From a checkpoint of a small mixture-of-experts model trained on Wikipedia.
Size: width 256, vocabulary 6408, 27M parameters.
Experts: 12 experts in each of 10 layers, 240 SwiGLU neurons an expert, 2 picks a token, a softmax router.
Training: a variant of Muon for the experts, 1573M tokens, 12002 steps.
Below are experts of layer 7 (counted from 0) of a mixture-of-experts language model. Rows are named down (a neuron's output weights, with its number) and show model dimensions 0-255. Each number is 200 + 30 x the weight over its row's rms, rounded and kept within 0 to 999.
Before each expert's rows: "comes before" lists some tokens at least twice as common just after its tokens as in all text. This comes from a sample of Wikipedia text that the model never trained on. Tokens count by the router's weight.

# expert 6
comes before: " of", " and", ".", " in", ",", " for"
down20,173,247,194,194,179,174,173,183,161,190,165,185,201,188,215,199,198,150,231,224,256,188,150,164,241,188,239,163,174,151,203,156,193,261,227,154,181,213,188,183,219,193,182,198,233,215,181,201,206,126,208,166,248,202,158,238,227,184,257,182,207,216,205,188,238,179,231,176,155,254,174,222,186,173,194,189,145,178,216,219,283,185,223,146,207,181,193,208,201,173,223,226,148,181,177,161,203,161,212,147,235,159,158,183,200,212,228,147,209,212,179,190,200,178,165,153,198,133,206,188,165,217,200,227,247,200,222,226,207,194,169,184,185,218,212,194,197,170,170,211,221,166,175,220,157,168,154,216,230,192,232,192,172,193,231,190,204,229,262,211,210,193,167,188,189,159,186,233,186,210,252,225,176,185,159,177,197,314,218,155,149,220,211,226,212,242,256,189,231,191,184,204,187,204,156,113,161,158,201,214,243,182,193,179,185,193,187,204,218,173,235,160,227,227,222,197,216,212,191,171,245,206,190,207,184,177,209,156,187,196,218,159,252,246,183,261,197,200,198,214,121,203,191,221,229,210,198,167,167,225,234,210,193,214,253,189
down21,159,123,204,229,205,192,210,255,199,205,207,128,198,180,259,172,235,223,189,169,174,245,238,199,169,155,265,228,256,189,234,249,177,190,190,178,209,173,203,236,146,201,210,195,254,210,192,201,222,300,210,173,259,170,216,190,204,230,242,183,200,153,161,161,168,201,181,222,185,192,169,179,229,196,197,197,178,165,192,227,200,181,190,187,246,152,189,204,176,205,200,173,194,235,204,171,208,230,191,237,185,141,183,206,174,168,189,220,228,175,183,162,202,209,214,171,215,193,191,172,208,206,168,236,205,189,192,206,171,205,168,177,162,196,159,167,187,234,190,142,216,184,222,203,239,195,258,172,269,160,209,235,198,226,186,255,176,240,226,214,243,237,267,258,244,178,184,193,205,200,163,168,195,199,181,180,212,189,233,184,196,219,218,132,171,195,222,162,227,179,240,179,206,157,185,160,182,200,237,180,164,177,198,201,179,218,233,171,183,192,231,198,229,271,167,253,184,170,182,205,133,238,194,178,198,243,208,199,114,227,213,212,231,162,200,168,200,244,159,199,179,188,227,217,211,175,249,203,175,165,236,168,192,196,190,246
down22,168,215,165,170,228,184,178,194,185,258,198,216,221,191,213,213,147,222,208,223,293,196,264,200,195,189,221,222,191,192,260,179,192,192,234,233,225,230,225,176,222,183,213,152,235,217,205,164,194,211,197,225,171,214,231,174,174,144,200,201,180,161,188,183,198,197,222,197,187,239,238,190,209,172,166,160,181,150,210,160,248,198,215,178,233,218,244,171,209,181,170,163,163,179,188,165,167,136,242,198,221,192,180,187,232,209,243,168,162,218,133,216,198,232,250,200,216,256,194,160,221,187,146,230,258,199,195,206,208,125,240,212,169,172,246,212,180,215,200,191,207,187,228,222,221,203,162,230,204,181,156,221,184,148,153,227,230,196,161,178,170,244,203,185,196,189,224,171,195,199,211,194,229,246,240,260,172,197,229,233,244,227,139,169,166,257,164,176,128,210,219,218,201,204,200,233,252,234,202,181,219,221,250,209,206,238,205,147,169,180,244,215,164,166,157,242,202,168,159,178,186,223,151,193,210,202,214,234,178,213,199,199,168,202,153,246,225,248,203,242,178,206,194,213,182,204,239,181,269,187,219,198,131,174,188,190
down23,233,221,188,138,231,218,223,254,201,193,166,246,222,150,208,203,206,208,194,199,173,178,156,181,222,207,214,206,162,147,200,220,220,237,196,206,216,193,187,238,203,255,182,219,200,190,251,241,230,285,203,228,156,224,194,232,262,211,166,219,170,229,181,164,190,191,189,233,151,217,140,164,209,189,223,184,232,181,220,237,164,167,213,160,178,222,239,182,226,182,168,213,184,271,213,210,216,227,231,156,173,234,229,180,229,196,128,267,206,193,208,185,210,276,226,186,189,229,192,188,205,182,188,196,221,202,119,180,149,195,161,225,167,200,222,191,233,179,194,194,193,196,210,259,199,171,187,175,234,206,180,223,242,206,229,174,254,139,139,202,193,225,198,189,223,229,166,212,210,190,180,230,170,234,174,209,157,241,182,284,218,227,204,215,231,223,233,161,247,204,221,172,190,202,237,168,204,227,192,185,206,237,169,176,232,208,250,204,159,194,244,243,212,254,247,191,179,171,201,197,140,211,207,137,208,231,228,220,222,209,191,165,225,216,287,170,163,225,239,176,219,201,181,208,224,213,228,202,186,224,176,206,171,163,201,199
down24,200,182,206,162,151,222,170,206,168,142,140,184,202,178,157,239,190,197,227,175,206,169,180,207,207,220,204,205,158,211,155,163,257,188,159,260,240,139,181,190,165,172,254,194,169,229,198,213,176,228,232,200,134,132,168,223,140,232,203,219,181,230,218,184,186,180,196,217,213,215,173,174,187,220,199,179,229,197,152,164,220,214,210,170,174,205,227,184,218,207,179,158,200,175,209,203,233,223,242,215,217,198,142,227,221,247,218,133,186,212,204,184,193,235,223,288,143,215,193,207,246,139,179,201,164,206,181,243,107,112,199,181,214,225,221,223,191,207,255,180,180,223,193,242,222,173,191,207,178,218,194,212,168,175,215,214,243,189,161,172,206,148,185,239,234,170,161,204,183,218,194,212,185,239,244,201,201,200,161,215,176,196,191,227,177,246,249,197,200,210,223,219,178,248,226,166,180,208,198,172,217,189,201,224,230,191,169,175,136,198,147,211,213,225,227,235,186,226,150,257,185,193,200,180,172,235,194,178,167,205,213,193,201,210,190,235,198,168,236,169,172,225,183,197,134,232,177,145,198,230,205,135,162,180,175,233
down25,215,139,219,151,237,262,189,250,144,216,211,177,210,143,169,244,175,193,170,241,145,206,217,197,179,189,198,234,154,205,253,214,194,193,214,152,199,210,173,159,159,177,197,189,182,189,222,207,182,303,215,270,197,237,195,202,190,158,222,251,161,198,210,236,212,169,199,193,199,218,176,241,181,204,214,161,191,168,218,220,254,226,193,237,258,178,188,191,240,187,246,159,172,218,197,200,191,209,203,239,213,191,186,183,202,182,259,226,230,180,181,235,227,200,199,220,147,223,229,236,184,177,231,223,198,205,197,237,192,223,194,248,229,224,235,227,182,191,162,207,196,214,219,244,204,251,235,207,207,197,185,205,185,194,155,231,185,184,209,229,168,187,192,164,153,208,181,211,177,211,154,250,207,208,181,214,196,216,219,224,160,172,193,209,229,199,170,190,138,193,153,218,191,178,265,207,250,230,234,203,192,171,175,205,199,160,152,179,210,240,206,191,188,220,221,276,184,161,129,181,159,216,198,227,240,210,251,206,191,249,211,159,236,245,207,201,185,177,265,217,255,176,208,243,183,133,220,211,163,205,202,205,140,255,205,155

# expert 1
comes before: " |", ";", " 0", " 1", " 2", "1"
down17,205,165,187,194,237,156,240,182,228,186,179,274,203,217,209,184,221,116,164,198,190,182,186,201,196,187,258,220,175,153,195,242,216,169,239,163,250,200,188,215,223,155,191,173,230,153,162,176,233,241,186,230,211,222,174,230,169,231,174,156,143,178,238,214,232,220,200,207,201,167,239,168,200,235,207,236,143,159,204,220,170,204,194,182,254,208,176,243,191,205,165,202,172,147,147,244,207,183,217,170,172,208,174,172,194,202,204,227,183,230,184,199,197,184,207,217,237,213,225,163,177,195,136,212,234,240,230,119,231,183,206,269,172,176,155,186,187,184,230,231,178,212,157,228,154,187,192,230,193,143,229,169,151,193,200,164,201,187,200,178,158,232,216,203,162,141,218,205,189,224,192,233,220,172,196,147,165,202,173,160,194,226,200,156,205,225,159,207,143,195,217,240,186,191,180,205,229,196,206,235,149,192,179,255,196,236,234,164,167,206,156,208,172,256,227,152,202,169,171,209,116,169,173,180,198,212,187,153,196,146,186,202,207,181,246,204,211,207,251,207,202,243,180,171,206,273,189,185,225,222,178,184,178,205,205,200
down18,207,215,195,194,197,232,182,172,150,220,192,173,236,214,198,187,213,218,202,256,171,189,200,154,197,209,227,138,166,181,251,245,161,234,171,232,173,229,237,195,231,167,174,164,234,186,187,212,262,135,195,221,164,200,201,218,259,195,152,196,219,177,171,178,177,190,212,204,201,140,177,221,206,197,206,206,202,230,223,212,162,169,229,195,212,153,175,190,216,214,252,196,202,225,189,282,141,210,210,249,136,204,206,172,213,187,200,176,202,164,259,154,199,174,189,233,195,190,241,129,134,225,223,185,191,241,184,200,195,192,152,189,202,264,187,192,217,160,241,227,203,211,178,168,180,251,160,245,243,226,179,258,217,215,130,213,225,156,200,149,195,212,199,212,157,124,173,196,289,176,221,193,203,187,241,193,201,195,173,228,145,158,153,211,211,176,144,242,182,180,169,175,182,205,208,210,189,178,195,180,229,205,224,188,229,227,205,256,182,173,200,174,236,215,216,197,219,222,202,186,159,239,253,192,207,212,210,238,179,230,143,185,218,230,233,221,225,192,170,134,201,200,189,226,215,247,192,216,189,218,155,186,182,232,212,200
down19,235,170,229,185,192,187,177,196,195,225,201,221,184,203,164,211,253,155,223,198,174,235,205,168,192,196,201,193,120,237,164,153,249,213,196,187,192,160,247,185,219,182,291,214,221,258,190,190,252,170,194,172,176,164,238,189,197,193,170,172,184,160,218,201,224,216,151,213,260,225,214,184,216,203,204,208,198,199,203,219,151,212,221,183,153,275,196,218,234,235,228,185,244,223,177,187,190,244,153,196,190,259,217,185,196,191,197,208,163,251,208,202,172,211,178,254,209,177,182,235,162,234,234,191,219,239,225,200,183,185,123,220,191,252,166,184,186,169,204,190,232,167,213,235,216,183,157,191,133,138,244,214,238,212,178,207,246,174,127,232,237,169,239,182,190,199,199,217,229,169,172,172,185,201,195,149,245,178,185,180,196,223,184,224,234,154,202,191,217,208,199,142,164,175,194,229,202,249,232,206,183,183,166,178,209,179,242,201,176,183,237,182,267,260,126,176,191,208,172,212,206,187,194,205,179,205,227,238,189,211,204,167,240,182,191,198,212,214,158,134,217,197,272,218,243,239,163,196,202,241,182,227,184,161,190,234
down20,162,207,220,158,218,275,172,231,218,238,209,178,241,231,181,193,214,232,278,185,267,159,146,186,240,265,202,280,207,177,248,207,213,171,196,209,187,198,175,176,235,207,214,188,188,214,178,190,264,198,187,186,239,239,253,199,238,157,167,249,160,170,174,189,165,151,182,244,181,229,217,229,112,201,166,184,194,211,222,195,208,187,176,216,219,248,184,245,188,174,166,189,205,203,180,235,217,250,210,237,202,153,240,224,217,202,216,177,184,200,165,217,212,185,229,262,224,210,168,218,207,181,155,215,195,220,229,208,198,163,171,182,188,287,182,244,239,165,201,216,203,151,180,167,238,179,213,214,167,201,215,183,234,262,243,196,231,193,198,195,186,178,220,179,187,188,189,185,183,193,221,176,175,198,194,212,230,160,201,148,174,217,230,190,182,200,177,173,225,171,178,188,238,202,250,258,212,162,228,204,141,207,169,210,170,184,188,207,204,240,183,244,185,185,234,150,249,246,233,225,210,161,211,156,171,211,173,185,184,226,180,181,199,211,182,268,198,197,199,179,228,250,204,149,233,240,243,192,181,221,228,255,217,186,217,168
down21,239,166,186,193,161,234,144,186,224,146,139,222,188,160,194,201,141,166,151,208,273,152,184,249,261,180,207,223,230,206,166,275,217,173,240,229,179,217,192,157,193,179,212,185,268,154,243,196,222,169,209,185,184,190,169,258,230,213,185,161,209,195,159,152,201,241,171,196,255,241,191,142,200,180,223,218,236,253,195,183,186,204,189,156,221,197,202,210,181,222,162,199,202,144,170,227,194,229,197,158,200,213,191,217,126,203,251,203,182,237,221,242,235,192,237,220,262,216,261,214,193,156,178,154,199,190,252,212,193,133,201,270,216,187,213,175,175,123,242,209,209,184,246,227,215,211,188,164,140,198,191,177,163,231,214,186,180,259,192,205,195,189,180,164,203,147,182,214,205,215,182,216,199,166,207,246,210,211,188,235,207,187,204,230,187,157,175,189,220,193,192,204,231,218,156,183,204,176,152,167,233,151,178,177,230,184,204,220,168,189,185,195,175,219,245,200,239,193,179,235,162,163,187,170,240,143,190,187,217,188,243,207,246,192,208,223,214,182,198,222,179,221,182,187,178,184,169,215,207,173,210,200,216,165,231,187
down22,250,183,212,190,197,174,204,226,251,176,225,216,174,237,183,207,155,173,150,210,205,229,221,238,231,235,173,219,244,158,166,238,230,231,209,160,226,176,209,230,228,203,223,210,189,234,220,198,159,110,231,104,202,250,224,220,191,207,184,235,230,199,186,148,236,187,198,221,227,207,222,236,216,206,187,225,205,188,232,210,255,230,235,180,198,204,207,161,189,210,184,274,151,220,197,206,218,167,185,226,208,144,198,162,196,180,192,167,178,229,175,230,185,178,216,208,211,175,156,211,203,185,171,164,263,199,221,170,202,189,173,229,180,171,84,152,193,175,201,288,201,226,208,218,190,206,208,192,265,264,161,232,226,249,213,199,181,202,219,174,204,220,216,199,203,176,174,177,176,195,228,221,189,185,185,212,226,169,196,195,214,247,162,246,220,233,204,191,249,151,184,169,236,201,185,163,156,207,195,168,204,180,196,188,222,210,240,225,198,194,168,211,234,213,198,173,264,224,216,208,319,177,207,176,183,193,221,211,220,238,171,194,214,214,139,179,211,187,211,224,216,216,162,180,166,212,252,178,176,153,157,185,215,190,185,196

# expert 9
comes before: "\n", "-", "|", " The", "The", ":"
down25,177,168,218,220,195,179,242,192,227,194,183,205,197,206,186,224,196,138,143,221,223,193,206,250,187,268,235,158,193,232,209,196,170,174,173,194,210,229,203,176,170,232,169,277,156,226,204,186,224,157,178,186,178,213,197,236,206,225,222,166,179,207,204,136,234,259,184,252,240,216,211,246,165,220,203,220,154,232,257,223,175,206,190,229,187,217,152,201,246,250,195,161,218,173,241,172,223,194,223,194,157,196,177,212,168,150,230,217,180,225,190,160,216,190,185,201,184,171,173,238,182,182,205,217,145,177,151,196,195,181,226,210,160,216,157,230,195,201,222,210,158,199,213,176,156,217,281,208,211,241,268,228,215,199,200,178,228,148,173,201,163,214,171,224,197,178,184,203,227,211,183,196,196,217,216,226,156,199,197,233,257,140,155,176,176,242,213,170,207,206,220,231,214,197,165,244,186,250,161,192,214,256,154,221,183,239,212,218,259,227,245,205,189,224,204,248,207,233,233,220,192,205,159,225,215,221,181,135,164,189,243,246,179,201,228,163,191,216,211,155,225,241,224,199,196,154,237,166,130,152,194,174,153,231,214,152
down26,211,218,245,266,149,209,187,182,183,135,235,148,181,182,165,217,183,190,203,230,150,229,241,214,234,191,198,200,247,183,210,153,196,252,210,227,189,213,205,152,212,259,199,172,212,186,199,255,195,155,162,208,217,183,165,226,162,275,206,220,209,181,195,119,203,199,148,151,164,262,173,223,175,220,191,197,185,188,227,199,188,173,190,192,181,177,207,185,231,192,211,204,174,138,235,197,186,210,168,259,210,207,223,265,187,187,207,203,201,181,169,250,246,191,247,221,158,246,163,212,213,217,180,207,201,191,214,201,192,208,188,186,193,223,264,222,232,224,212,223,197,216,169,250,237,221,221,176,186,223,183,141,206,220,193,199,227,200,161,257,195,98,169,220,211,188,205,176,160,200,188,202,196,229,246,221,243,155,191,177,141,218,241,232,151,195,271,192,222,149,216,208,254,240,219,208,228,205,199,176,163,213,192,193,168,235,216,160,221,195,207,206,195,203,176,180,173,173,190,193,201,226,139,174,219,150,213,236,198,180,206,218,193,242,204,233,262,224,220,190,203,229,221,147,135,202,170,151,210,156,209,184,192,239,227,180
down27,167,135,226,231,192,213,183,144,233,175,192,235,171,208,267,170,215,219,208,224,132,206,186,175,225,225,201,222,219,206,212,207,139,163,235,174,259,181,191,226,206,246,254,211,231,198,256,139,169,202,191,211,193,163,131,157,201,159,176,193,218,168,235,141,208,153,200,230,173,253,182,176,217,197,205,242,173,191,221,121,185,199,204,211,198,161,208,223,195,153,249,198,172,209,197,172,189,207,167,147,137,224,174,217,205,209,171,178,172,197,205,182,159,211,198,173,220,180,182,146,199,165,143,240,186,179,201,188,237,173,218,200,180,175,183,187,227,200,171,174,193,207,182,171,273,181,247,188,163,188,149,220,208,160,224,233,204,189,231,188,155,200,188,210,233,188,165,227,222,178,145,192,240,249,204,256,225,233,215,268,197,214,225,186,198,205,200,195,213,167,225,174,200,178,219,204,176,185,234,167,246,93,216,184,181,207,190,181,210,214,208,171,197,193,222,177,177,229,225,231,190,193,259,244,179,180,159,219,189,199,256,167,160,209,195,204,205,220,213,204,164,211,170,233,236,213,204,190,275,224,211,247,145,207,224,205
down28,204,243,177,203,185,201,194,211,245,166,194,190,212,232,250,261,242,172,226,147,200,212,288,178,205,214,172,211,191,246,186,202,188,161,217,237,193,239,214,241,167,192,229,202,217,193,236,166,206,238,167,226,202,169,169,192,196,230,208,187,151,211,194,158,208,196,190,188,174,184,199,179,195,164,227,191,142,176,192,180,198,230,203,183,195,192,228,202,258,166,184,194,175,237,143,241,190,150,241,155,202,244,172,226,156,185,190,264,200,188,242,178,219,201,211,244,154,175,198,198,242,182,211,196,134,213,235,218,231,169,188,180,184,183,225,188,201,222,206,207,210,254,147,188,178,222,201,212,213,205,216,199,148,246,205,163,201,223,227,278,229,161,138,185,208,234,180,229,144,183,194,173,262,204,216,201,170,230,217,206,202,177,156,181,206,188,225,161,232,170,212,204,204,144,170,204,194,165,166,184,170,205,198,128,178,247,214,124,204,202,210,164,220,240,230,200,213,159,211,182,213,200,139,188,188,176,178,179,215,151,214,266,206,199,203,165,226,176,192,275,263,222,160,246,142,183,228,212,224,228,155,247,222,180,249,194
down29,200,231,263,215,180,207,233,181,229,181,214,169,175,199,191,213,164,197,170,213,178,172,152,232,147,180,164,168,177,208,174,201,214,151,207,187,205,195,184,176,188,189,197,190,115,216,215,195,189,211,182,223,148,172,191,242,215,210,198,153,137,187,197,266,204,250,257,166,196,220,213,144,180,175,165,218,164,210,178,197,233,173,224,208,200,193,191,121,170,193,183,226,200,166,178,209,262,200,235,245,187,228,180,169,192,177,233,148,238,195,215,191,207,212,207,191,206,194,226,264,150,218,161,188,186,210,235,249,207,161,218,229,167,168,138,194,239,183,167,190,266,189,134,172,245,196,216,225,213,154,204,176,184,256,226,211,161,227,188,240,211,194,154,195,221,183,183,224,231,134,166,181,213,232,176,236,179,256,175,165,201,190,182,205,184,142,186,176,291,170,221,234,154,216,221,207,219,181,235,202,220,174,220,194,207,176,211,153,199,190,224,198,200,187,139,192,171,254,217,230,202,186,181,197,244,204,201,174,181,204,218,192,187,149,167,217,269,236,162,218,167,183,161,203,176,242,215,122,228,205,223,178,227,230,211,220
down30,180,188,175,160,185,167,201,171,220,237,226,262,246,216,234,204,218,213,205,218,156,168,221,196,207,196,209,185,149,237,158,211,222,209,205,168,209,224,186,199,173,252,192,200,201,253,190,269,172,163,138,179,207,185,177,199,193,156,177,181,189,168,168,159,256,168,182,193,243,217,163,210,223,174,189,193,237,159,176,219,103,207,197,150,181,212,191,181,278,232,213,233,196,237,246,271,186,233,172,214,175,216,194,192,202,235,133,175,200,227,244,172,166,206,178,196,197,203,203,204,204,212,223,206,202,177,175,210,206,237,166,203,232,209,170,203,143,225,181,177,228,242,247,179,167,171,200,231,207,183,160,199,235,214,206,239,200,188,175,165,236,174,188,206,161,226,143,199,139,206,202,222,227,167,233,244,137,192,229,210,272,149,206,168,193,200,267,213,214,207,221,178,206,120,238,221,230,131,199,166,206,232,198,227,225,185,186,212,218,192,226,248,218,208,222,182,257,175,159,145,135,192,188,191,208,274,244,211,187,241,198,218,190,262,177,213,199,223,221,174,171,190,194,183,197,196,211,211,189,172,188,208,177,191,169,214

# expert 11
comes before: " the", " to", " by", " a", " as", " his"
down18,248,248,177,236,181,183,238,198,216,211,220,143,189,144,114,256,216,127,254,201,258,199,224,195,177,208,199,253,201,168,214,187,240,148,214,193,213,245,198,211,201,162,180,184,157,216,192,220,198,229,175,220,219,209,159,209,197,193,146,206,204,194,232,223,243,207,255,202,165,225,157,214,184,180,191,182,240,189,188,195,244,226,193,167,179,232,212,213,241,215,213,131,165,198,195,182,230,232,246,263,175,176,200,203,222,201,178,179,191,212,208,229,205,148,224,204,236,228,220,194,207,171,162,212,221,190,165,161,146,165,221,174,180,213,226,180,226,218,210,240,228,95,184,187,200,239,220,253,243,160,238,183,225,221,203,208,170,161,160,228,245,208,135,217,245,191,184,179,211,187,167,188,185,200,235,206,199,193,217,179,166,169,207,200,178,215,180,160,194,190,202,260,170,221,232,258,198,201,239,208,247,202,164,236,213,165,186,194,193,209,196,176,256,222,121,174,244,193,204,191,164,240,158,186,182,170,206,148,215,173,211,220,190,214,218,214,237,245,132,169,192,143,194,216,229,200,226,207,228,184,213,239,171,188,160,219
down19,151,221,180,178,213,218,240,228,194,193,193,168,141,146,208,186,211,166,221,158,223,201,145,261,194,193,231,208,213,206,205,143,201,229,184,190,198,186,232,188,232,186,252,197,206,171,124,202,216,220,186,205,231,199,215,231,186,224,193,189,177,223,224,215,123,249,173,175,168,230,207,180,207,141,216,191,160,205,194,211,205,187,155,140,232,191,227,210,195,179,269,240,188,192,267,227,192,209,226,196,181,195,238,186,152,124,147,254,185,155,183,214,220,195,226,219,168,202,222,181,140,226,222,206,230,153,191,177,247,166,210,193,185,202,142,207,179,132,191,189,209,211,175,218,248,224,168,239,216,199,184,143,206,218,197,142,238,221,223,186,191,192,227,196,245,157,200,166,242,173,197,225,257,220,230,185,222,231,211,182,186,207,270,207,145,190,242,200,220,201,244,177,234,165,173,209,234,237,235,184,145,166,200,179,199,181,201,236,232,197,191,196,226,208,166,220,154,254,232,126,217,209,150,205,236,223,189,193,162,148,204,168,163,201,180,233,224,149,185,177,175,218,202,191,210,193,225,165,193,225,194,235,165,209,255,189
down20,190,194,186,259,175,220,166,229,191,217,189,182,215,223,223,175,243,232,196,220,170,261,222,187,172,173,173,215,208,201,192,184,154,189,178,225,188,218,228,184,189,190,252,215,193,154,198,200,221,243,198,212,203,217,223,165,233,267,167,218,169,182,214,223,187,203,181,229,203,218,245,209,181,179,212,169,218,247,177,150,161,205,209,246,172,258,160,211,179,219,213,210,199,198,186,171,165,167,231,187,198,156,134,220,227,268,205,236,217,220,194,232,225,187,156,171,225,216,137,208,215,172,238,213,196,162,170,156,220,212,187,178,216,165,184,209,171,175,175,188,208,229,155,216,184,203,261,242,187,201,178,203,245,186,181,140,214,163,193,150,215,155,227,185,185,201,227,144,207,206,210,221,234,123,197,186,173,206,183,230,267,182,147,190,171,253,166,210,148,159,166,277,204,189,226,140,195,153,222,198,180,207,184,234,230,237,238,220,167,225,228,233,227,229,217,189,291,208,159,223,255,154,178,175,178,219,203,212,227,227,274,216,183,208,187,201,205,252,199,227,214,222,192,249,226,197,176,212,182,136,197,220,249,173,211,241
down21,171,195,180,201,179,185,224,210,226,199,195,182,182,168,197,207,191,202,231,200,199,187,195,217,215,196,270,181,223,249,194,203,195,229,204,190,233,230,212,179,202,225,164,220,252,202,169,268,238,244,205,172,215,201,197,217,195,235,172,171,171,157,214,181,180,158,228,209,192,193,250,197,172,222,204,216,236,201,228,231,214,184,179,181,171,214,220,250,198,206,205,134,164,174,158,113,249,170,202,183,214,170,193,244,193,248,157,242,246,142,157,201,231,205,131,203,233,221,218,233,244,237,161,209,197,253,216,210,180,182,186,243,164,216,251,220,179,243,223,178,230,228,209,172,193,173,142,171,137,215,238,182,170,199,197,192,221,189,195,201,227,212,252,194,236,172,193,239,236,135,272,176,251,194,202,199,155,248,190,180,205,210,229,182,199,195,233,228,216,202,194,272,194,179,193,182,167,193,183,223,171,202,207,242,193,215,241,207,176,207,220,216,167,162,185,177,221,140,252,245,143,171,172,253,193,176,187,233,169,194,169,176,187,204,217,205,215,238,231,232,265,272,218,134,200,185,180,257,211,216,241,183,145,205,165,205
down22,259,170,224,181,192,236,214,234,209,198,173,184,206,228,178,193,239,174,251,255,245,237,157,218,235,198,198,141,232,217,238,142,216,186,212,176,172,203,225,183,199,158,193,158,205,205,253,241,193,197,218,264,222,255,159,161,194,190,154,216,216,224,211,173,177,196,216,130,211,179,179,232,212,195,187,196,260,202,209,206,156,251,172,199,148,231,208,223,188,194,262,153,131,206,193,226,200,210,194,212,190,186,182,172,220,182,193,154,172,192,202,247,185,170,230,181,179,190,188,176,163,153,192,159,196,227,212,240,152,251,216,157,229,202,201,233,217,253,204,182,261,230,188,146,216,208,189,190,141,174,179,227,213,232,198,155,235,204,163,240,194,169,199,139,248,168,232,195,184,185,187,173,246,189,177,149,177,197,154,243,187,262,249,202,177,182,172,208,232,183,204,221,239,198,200,126,161,231,210,209,204,186,237,214,229,210,165,158,208,180,269,227,186,165,232,207,214,202,170,192,113,221,209,152,213,186,178,230,186,221,240,209,208,177,196,204,205,202,206,200,172,180,223,155,179,187,233,202,179,203,225,157,155,216,175,250
down23,227,193,177,211,206,172,240,223,154,208,226,237,212,170,187,253,193,291,215,184,207,188,193,285,220,268,170,227,211,203,164,171,170,204,228,251,217,199,190,193,186,178,224,198,150,233,179,214,200,252,259,194,236,185,202,178,180,184,132,220,228,160,194,176,181,189,252,199,227,193,220,198,198,212,222,167,196,191,200,215,158,180,166,214,197,175,205,188,182,225,262,221,211,208,247,253,223,185,236,160,192,231,207,199,179,256,249,211,221,276,180,188,207,209,186,207,201,237,179,186,161,246,213,195,245,138,216,228,166,232,197,217,168,194,185,212,178,213,177,252,198,161,238,213,212,261,184,155,240,194,164,149,185,137,189,179,196,286,183,205,176,140,169,192,218,237,192,164,185,182,248,244,236,225,205,251,211,199,182,179,214,244,151,201,182,200,252,238,188,218,220,221,176,212,191,193,213,161,223,228,192,117,187,212,206,216,162,245,193,192,188,243,192,247,215,209,158,202,186,208,132,254,145,206,169,203,219,182,220,248,243,226,197,216,202,185,193,188,209,173,180,228,179,172,215,196,242,175,215,222,188,203,250,179,185,202